config = dict(
    n_experts=64,
    experts_per_token=4,
    d_expert=64,
    router_score='softmax',
    routed_scale=1.0,
    balance_loss=0.00863,
    router_noise=0.1,
    init_std_router=0.027,
    vocab_size=4096,
    norm='rmsnorm',
    optimizer='soap_variant',
    lr=0.00472,
    beta2=0.95,
    batch_tokens=[16384, 32768],
)
Below are experts of layer 5 (counted from 0) of a mixture-of-experts language model. Rows are named router (the router's row for the expert), down (a neuron's output weights, with its number) and show model dimensions 0-63. Each number is 128 + 24 x the weight over its row's rms, rounded and kept within 0 to 255.
Before each expert's rows: a language model's description of what the expert responds to. This comes from a sample of Wikipedia text that the model never trained on.

# expert 52
What it handles: Short vowel or two-letter syllable pieces at word starts or after hyphens, like se, le, he, as in ground-level, hand-held.
router [119 162 142  78 131 134 148 135 111 149 105  92 124 123 165 132 150 186 104 109  81 131 169 140 114 140 131 145 121 138 156 138  94 153  90 150 163 121 149 164 156 146 137  98  74 139 165 125  92 116 116 115 122 145 129 128 112 163 110 188 146 120 119 139]
down0 [133 181 121 116 122 129  90 113 115 136 152 138 191 127 133 115 116 106 133 116  99 126 101 117 120 112  67 124 139 122 159 140 129 153 144 157  95 124  95 160 176 149 138 132 118 145 102 157 119 109 172 149 156 115  76 160 173 134 161 129 132 124 156 126]
down1 [157 110 145 112 115 127 171 115 122 130 136 156 144 163 140  94 136 111 140  90 117 118 126 120 112 123 109  87 118 107 105  75 114 139 103 117  98 126 137 119 124 150 123 132  77 128 161 159 163 126 141  82 158 104 176  72  90 155 129 110 120 133 106 106]
down2 [ 94 120 100 117 106 119 103 112 136 176 124 153 119 116 126 146 133 133 200  96 134 143 102 122 110 157  94 172 174 119  92 175 131 129 124 152  83 116 132 148 134 122  96 117 122 150 145 115 152  86 167 141 108 125  86 115 160 118 149 106 107 143 162 112]
down3 [107 152 114 125 123 136  85 136 129  87 136  90 127 145 111 140 140 117 134 147 106 180 154 170 105 135 107 167 133 103 162 132 137 128 197 135  94 141 120 155 148 113 152 134 127 155 164 134 186 106 183 138 112 133  79 133 126 147 122 151 109  92 106 123]
down4 [113 151 129 130  53 120 137 124 107 151 108 127 152 162 140 108  82 107 153 124 144 171 133 121 155 145  86 137 135 112 128  93 118 125 111 130 136 132 137 116 117 125 109 148 115 103 122 118 146  98 105  96 106 141 103 140 121 136 125 152 117 103 127  83]
down5 [112 120 161 108 179 158  59 141 142 134 129 121 141 143 137 115 123  92 137  92  84 150 126  80 156 123 165 145 117 142 165 134 147 176 141 114 127 154 149 151 134  92 122 119 132  94 151 125 125 100 110 121 131 135 173 106 101 117 103 115 131 113 142 121]
down6 [148 137 119 117 111 122 146  90 100 151 143 146 158 140 148 111 172 177 164 143 123 144 153 113 116 113 150 131 140 114 116 129 137 117 202 140 123 149 137 154 128 130 164 140 115 142 128 146 154 170 149 150  96 107 102 145 147 144 128 104  81  90 133  63]
down7 [146 127 146 111  79 135 106 166 123 119 138 139 112 119 157 134 164 153 140 130 112 114  86 142  84  76 124 126 165 108 103 154 124 151 131 164 125  97 111 149 154 180 137 113 123  80 124 145 123 128 129 181 147 154 136 124 120 135 146 162 124  93 124 130]
down8 [108 135 136 161 116 183 137 151 143 107 136 124 143 125 161 141 130 120 182 121 116 110 132 118 120  94 118 110 131 120 176 101 111 148 112 157 109 154 134 145 134 131 113 132 122 150 150  88 137 137 168 132 121 102 141 172  91  94 129 109 121  89 121 124]
down9 [160 120 138 134 124 140 113 139 148 119 132 124 128 103 136 105 108 103 102 162  83 121 102 148 113 121 141  95 107 114 136 149 112 162 126 133 115 148 166  64 108 120 138 157 130  66 123 137 131 115 106 153 125 110 121 179 130 158 143 116 133 115 136 125]
down10 [139 128 138 148 134 158 133 136 145 123 138 109 114 116 150  69  95 120 104 149 138 113 134  95 124 165 111 117 110 103 136 168 151 141 143 126  88 167 151 120 155 135 124 162  89 159 108 151 103 102 125 141 141 122 133  75 142  54  60 146 121 146  96 166]
down11 [188 123 106 113 152 124 130 152 149 115 157 137 131 116 152 129 152 185 140 133 122  90 124 133 109 125 119  74 160  94 148 141 115 171 135 115 159 112 150 160 114  96 125 128 134 129 118 165 115 132 178 148 127 127 116 152 157 144  75 141 141 118 154 126]
down12 [ 84 133 139  89 123 121 126 127 138 127 166 107 130 127  98 156 138  95  90 126 165 129 139 140 175 145 118 142 146  96 169 100 146 163 155 154 125  92 136 156 111  85 145 154 172 113 127 144 127 176 103 147 126 110 152 113 113 166 117  86 108 117  94  93]
down13 [124  97 124 132 146 129 144 138 113 105 114 109 120  72 111  96 130 109 107  96 143 122 123 179 134 136 109 139 122 122 169  88 112 145 104 166 161 127 105 146 131 161 124 153 103 136 143 115 132  90 140 183 164 103 167 152 117 125 160  99 110 102 136 131]
down14 [129 156 142 161 134 104 145 152 125 112 137 122 149 136 110 151  92 112 177 108 137 163 174 118 127 113 142 112 114 110 187 104 130 118 159 166 120 122 142  76 105 143 152 133 118 117 134 144 115 132 160 134 132 104 170 163 119 124 148 164 117 127 137 106]
down15 [154 152 131 170 127 186 115 185 137 131 142 152 175 142 130 119 119 110 154 132  86  89 119 145 151 118 149  76  95 109 181 143 123  81  93 148  90  94 124 126 111 128 109 138 142 103  90 146 116 140 128 140 145 113 118 117 128 151  91 133 124 143 133 116]
down16 [ 96 114  88 169 131 138 131 148 107 142 181 104 141 127 162 102 146 159 132 144 115 127 123 125  93 134 100 127 106 149 153 166 143 103 122 132 125 150 150 114 108 150 118 116 118 106 121 132 154 145 115 114 127 140 135 153 107 128 127 180 147 212 151 153]
down17 [ 98 169 148 140 145 111 127 103 120 173  94 165 167 124 133 155 165 110  84 125 124 171 140 134 114 136 114 117 152 120 127 133  91 120 144 104 144 142  69 118 123 139 121 105 161 135  95 139  96 134 149 130 143 106 133  96 129 156 175  93 136 157 105 173]
down18 [120 174 115 182 121 139 138 131 122  98 135 115 118 141 129 137 118  94 149 104 106 171 143 113 162 104 118 129 105 111 217 115 133 120 115 136 167 161  99  89 118 130  90 168 124 175 121 165 119 129 119 146  99  86 141 118 126  98 124 102  93 131 154 153]
down19 [ 86 142 139 125 144 146 122 150  98 115 146 139 133 140 104 109 107 118 120 102 120 137 130  88 150  85 168 107 150 108  95 132 137 107 176 142 153 106 150 163 122 115 166 109 147 113 145  81 156 138 127 111 130 133 128 136 114 152 153 112 135 162  98 120]
down20 [165 117 149 135 148 153 144 111  63 147 114 117 135 131 181 105  89 121 109  99 133 140 130 111 122 125 108 120 158 126 168 151  90 105 123 163 105 117 105 130 138 161 159 115 115 132 148 139 106 116 132 150 108 143 101 117 127 137 134 158 164 135 152 151]
down21 [120 101 103 141 105 134 107  88 170 139  89  63 110 170 129 131 113 127 132 104 105 116  99 115 128 104  91 131 126 128  93 102 134 143 101 149  85 113 125 143 126 139 143 141 118 131  96 112 104 135 131 101 115 127  89 148 164 134 111 124 165 117  90 114]
down22 [ 86 182 178 127 156 127 139 151 115 156 138  93 140 169 169  67 101 116 122 141  87 121 124 135 157 150 143 128 136 144 114 149 145 116 139 129 114 118 125 140 126 173 131 133  99 154  94  94 126 140  77 132 138 120 148 134  93  92 133 159 137 126  83 112]
down23 [133 106 182  91 162 100 154 105 137 141 102  97 133 153 124 135  94 106 156  99 114 144 158 117 155 160 128 158 131 113  82 139 140 105 121 123  95 133  94 174 148 130 138 144 102 151  84 159 127 139  96 174 121  81 154 148 149 153  94 147 134 136 115 170]
down24 [138 118 165 106 156 128 118 139 162 104 159 108 125 134 138 107 134 134 150 164 149 161 130  97 123 122  51 157 120 127 144 113 126 174 149 101 144  92 131 140 145 125 140 158 150 101 110 128 133 104 123  79 133 178 116 145 123  96  65 152 150 112 135 123]
down25 [125 138 137 165 106 106 149 122 149 111 101 115 107 148 133  86 119 124  92 150 103 144 135 167 119 121  81 149 112 101 130 136 142 105 148 174 107 130 126 134 118 159  98 153 147  72 128 124 171 106 142 134 146 109 146 153 165 115 144 118 157 128 122 153]
down26 [ 95 122 128  99 127 114  58 137 185 146 163 151 152 140 170 119  93 121 143 100 163 107 172 149 163 153  94 112 136 146 103 115 120  82 145 150  97 134 113 127 124 145 168 119 108 130 142 103 103 114 159 139 123 119  98 123 148 163 126 152 115 138  84 140]
down27 [ 64 143 125 127 124 130  81 111 125 100 145 104 148 106 100 133 121 150 166 139 155 106 140 124 133 159  93 134 154  92 105 160 118  95 143 128 101 163 141 127 110 131 131 119 182 145 139 129 146 116  93 166  97 142 158 105 117 157 147 121 129  84 130 150]
down28 [147 129 113 116 112 156 124 155 126 144 113 129 145 139 152 155 102 140 133 137 113  90 133 117  95 107 173 114 108 143  88 137 116 171 101 143  99 136 120 125 143 106 118 148 148 117 110 131 140 140  70 137 108 139  66 153 111 180 148 168 147 104 142 175]
down29 [ 98 133 106 103 184 111 133 132 132 122 128 150 123 144 106 115 154 139 138  87  97 147 113 157 147 132 109 134  70 142 121 145 116 107  92 100 120 113 138 100 132 150 139 129 144 134 106 155  81 138 113 114 156 158  99 111 127 150  79 156 135 144 169 132]
down30 [175 132 139 113 138 173 134 162 146  85 148 158 129 114  85 123 153 114 111 148 160 112  72 147 167  73 175 163 135 108 153 180 137 136 157 100 115  98  84 145 131 139 110 151 130 156 138 101 155 136 116 153 129  98 145 111 115 135 161 126  80 118 136 148]
down31 [125 107  58 134 152 123 100 139 151 178 145 133 107 181  96 139 141 125 113 132  96 159 129 128 170  92 109  88  88 129 169 138 107 131 165 110 107 102 116 157 112 150  90 102 133 161 112 122 123 136 115 108 140 150 155 100 124 119 127 159 115  99 152 140]
down32 [196 124 130 124 150 111 130  89 107  95 118 109 111 148 121 129 120 148 138  99 136 115 121 127 111 115 139 113 116 124 149 163 143 206 135 135 115 140 134 150 128 133  88 145 143  94 164 152 135 128 152 115 136 121 168 120  60 164 139 112 138 130 134  99]
down33 [187 107 109 145  99 140 102 125 109 132 184 127 137 159 128 113 108 104 125 158 139 115  79 126 109 134 159 171 109 124 134 100 150 136 115 151 126 130 113  86 142 146 118 160  75  98 143 152 168 176 184 138 136 153 123 107 121 161 144 117  87 127 106 137]
down34 [120 109 166 131 160 127 168 158 104 151 132 163 127 121 122 134 144 107  94 115 118  83 119 152 146 134 161 119 123 148 118 145 132 104 103 137 175 157 143 143 175 114  88 130  95 131 150 101 126 119 108 117 158 156 181 100 132 120  52 116 114 148 110 114]
down35 [127 127  89 113 112 148 153 136 102 104 104 165 107 102  92 112 144 158 126 118  92 123 158  98 128 109 139 146 146 145  91 117 115 142 176 106 112 118 125 126 115 160 124 112 151 147 128 136 136 122  91 142 122 184 168  92 119  92 143 161 145 148 124 107]
down36 [126 141 111 109 143 106 170  92 129 102  99 133 122 116 133 140 138 103 123 118  91  97 153 151 116 176 104  79 168 142 154 118 148 173 148 125 163 173 139 138 102 134 136 127 139 137 149 132 109 128 105 193 158  95 101 124 126 144 118 149 153  92 164 146]
down37 [134 105 132 128  85 106 140 130  88 111 128 135 114 127 130 123 118 126 136 118  99 135 110 124  99  46 176 114 127 144  91 110 127 134 133  86 121 112 140 104 159 133 162 141 115 106 124 125 103 154 137 147 137  96 138 130 140 139 126 151 161  58 105 113]
down38 [122  93 110 146 133  93  99 167 131 112 125  79 140 113 100  91 141 100 121 132 159  95 130 130 146  96 168 152 108 164 116 127 128 127 139 126 125 142 139 134 149 132 120 156 162 130 152  93 113 123 107 160 132 132  96 126 141  85 169 173 111 141 137 141]
down39 [148 148 131 136 139 111 113 161 134 125 142 160 130 135 122 122 138 111 134 101 122 118 121 123 141 115 137 151 159  90 149  96  89 122  53 131 122 123 134 124 163  94 145 106 120  97 136 103 151  83 110 116 117 143 145 114  85  93 160 144 145  94  92 134]
down40 [ 68 101 119 164 150 120 116 116 144 119 131 116 135 121 127 117 112 132 157 107 154 133 164  97 140  84 159  93 102 114 152 127 110 142 102 156 146 130 115 118 160 117 150 129 150 124  88  92 139 120 123 146 112 125 124 144 117 129 148 140 141 139 144 133]
down41 [123 102 145 152 124 103 128 117 131 132 154 122 134 130 149  95 192  78 173 143 109 129 156 141 165 116 135 136 121  99 120 121 119 123 143 135 140 148 132 137 152 119 111 112 133 156 155 156 156 110 112 139 125 119 173 110  60 133 172 137  97  93 121 137]
down42 [123  96 132  81  97 137 106 109  89 116 133  92 123 100 105 160 135 153 118 132 146 129 115 122  99 131 114 118 103 109  73 140 134  99  92  83 124 107 112  99 122 124 159 128 142 138  92 130 132  98 132 126 147 105 124 151  91 119 145 136 154 138 143 160]
down43 [151 104 121 155 113 122 107 134  91 133 168 138 175  99 123 150 131 118 121 135 109 111 101 121  76 115 172 136 112 111 174 122 164  83 131 107 127 128 163  98 154  95 138 180 106 131 123 138 165 109 169 130 119 150 166 129  98 146 124 152 170 120 115 106]
down44 [121 116 116 102 135 155 116 175 103 125 137 134 104 133 106 121 131 124 139 100 163  97 112 168  76 149 120 132 104 130 154  87 129 137 109 169 132 123 107 117  71  88 135 123 122  97 167 137 119 133 148 112 170 113 141 168 122  95 164 153 110 147  94  94]
down45 [119 105 136 150 110 104 135 125 116 137 152 122 156 158 149 143 137 138 138 108 132 115 183 141 140 150  85 141  93 180 125 169 121 134 130 124 139 161 115 163 134 148  78 116 111 153 140  83 132 145 104 118  77 178 130 100 162 125  89 131 130 203 150  92]
down46 [150 152 150  96 117 114 109 125 145 134  80 123 103 159 111 196 152 114 122 158 145 124 119 135 125 100 133 126 139 143 120 111 102 135 119 173 143 124 123 138 172 110 115 177 112 137 116 117 153 103 122 104 144  87 118 196 145 105 147  77 120 161 131 130]
down47 [130 107  92  99 108 124 136  95 124 110 108 113 136 136 107 108 155 108 161 106 137 102  94 127  94  63 141 141 127 162 127 118 111 131 114 137 127 153 117 118 163 119 144 129 146 137  67 152 165 152 124 129  80 136 159 140 162 169 186  82 127 130 136 107]
down48 [140 125 126 116 141 128  94 142 109 125 124 178 120 150 132 130 149 104 125  80 134 190 100 158 129 167 113 119 142 167 181 168 124 116 133 146 102 171 159 124 128 124 151 113 113 108 114 114 133 111 158 139 122 102 120 109 124 132 136 125 124 185 122 149]
down49 [125 110 121 160  70 152 119 135 136 116 169 137  90 123 124 102 126 123 146 102 109 143 148 147 125  84 167 105 136 115 133 148 165 125 132 118 110 140 160 115 112 156 153 112  98 130 148  95 144 139 126 112 188  96 102 157 144 149 171 132 131 144  87  92]
down50 [100 125  90 145 109 116  84 154 165 161 123 128 150  95 140 145 121 157  91 107 107 123 149 142 127 108  93 154 137 132 113 111 122 183 141 120  96 113 108 156 117  92 145 120  99 136 116 143 106 131 150  76 116 130 149 136 132 116 127 117 164 144 155  81]
down51 [118 118 134 143 119 103 164  96 117 159 112 136  91 128 116 135 128 106 164 165 117 136 209 127 125 106 107  91 122  90 123 126 101 127 173 144 127 118 101 108 109 117 126 155 161  88 134 120 161 113 110 155 165 142 150 111 152 130 146 105 134 114 112 131]
down52 [101 142 156 143  81 115 142 145 178 111 138 140 161 135 132 132  99 139  97 145 133 108 130 125 134 149 139 112 125 135  91 156 119 111 125 109 136 155 182 143 102 119 133 129 146 111  89 157 146 113 139 114  88 167 141 114 105  93 153 101 119  94 110  95]
down53 [168 121 123 108 167 150 121 184  90  94 125  73 122  97 122 116 134 134 133 136 164 137 145 148 125 128 105 104 107 156 148 124 122 142 146 127  91 157  84 146 122 134 140 121 167 155 126 132 155  76  64  99 140 134 154 139 158 122  86 171 106 141 158 119]
down54 [140 120 137 101  91 159 138 155 150 123 138 111 143 148 162 131 136 121 138 124  86 117 138  88 121 110 108 128 118 139 176 118 120 197 131 118  93 124 132 179 102 147 142 112 130 121 103 135 143 127  99 104 134 154  97 129 145 106 105 161 108 103 117 141]
down55 [177  90 126 149 123 126  81 133 130 101 111  93 138  84 114 105 139 112 176 129 143 126 100 105 132  96 110 116 129  75 135 150 140 161 136 102  91 149 124 127 148  99 120 127 141 105  96 133 140 152 118 144 115 157 166 145 133 144 156 114 117 147 134 126]
down56 [121 125 121  74 106 135 140 112 145 134 141 154 111 117 103  89 132  94 139 103 139 105 167 159 101 118 119 142 106 131 170 128 101 125  94 119 143  77 137 119 147  63 151 130 119 101 114 105 143 122 151 153 142 121  98 127 152 147 167 120 157 130 170 129]
down57 [124  98  60 112 100 163 142 124 125 113 111 132 142 101 141 137 112 122 135 132 133 111 135 183 134 137 161 123  91 113 181  80 128 130 149 108 127 129 179 119 113 129 141 125  89 115 177 137 104 161  99  96 143 119 107 170 185 165 124 160 152  93 130  78]
down58 [133 161 127 128 179 134 135 125 132 198  87 115 107 117 164 126 106  66 141 154 134 155 117  81 135 126 114 115 118 145  99 109 130 146  83 102 130 109 122 156 160 188 169 156 136 147 147 113  77  95  96 106 138 132 123 153 164 119 168 138 121 126 152 138]
down59 [162 117  78 130 126 101  78 130 113 148  86 141 128 158 101 139 145 160 132 109 126  75 124 123  98 130 102 129 158  99 109  94 135 106 150 131 123 128 123 138 130 139 100 151 107 134 162  91 112 156 128 146 114 123 117 133 110 125 124 125 116  75 103 123]
down60 [150 131 136 128 125 138 152  93 129 186 152 129 102  95 127 134 141  97 156 157 106  83 115 145 169 105 125 145 132  88 200 117 128 102  97 124  81 131 127 159 138 138 132 164 124  87  79 161 151 145 165 133 128 156 165 131 136 122 132 147 130 134 123 117]
down61 [116 170 164 114 141 147 116 175 154 130 145 137 136 118 132 126 126 163 115 152 110  81 135  92 118 131 139 114 152 176 148 117  97 118 152 173 119 147 185 122 134 164 109 145  96 133 156 126 134 124 120 112 134 123  90 113 151 117 142 144 151 120 139 136]
down62 [167 154 140 158 119 166 164 149 126 146 137 122 121 119 146 120 141 142 138 114 170 110 115 101  94 131 119 122 106 153 120 154 148 135  80 114 104 140 136  84 119 160 135 129 153 118 128 112 159 114 198 125 135 111  96 105 129 120 172 117  69 150 203 160]
down63 [118 160 109 188 123 115 114 114 107 136 134 109  80 129 109 130 143 113 149 157 166 128 105 141 115 128 136 143 143 142 129 165 116 126 121 122 137 141 145 138 123 157  89 152 115  98 133 145 129 156 123 114 137 120 123  92 122 127  96 119 110 188  98 133]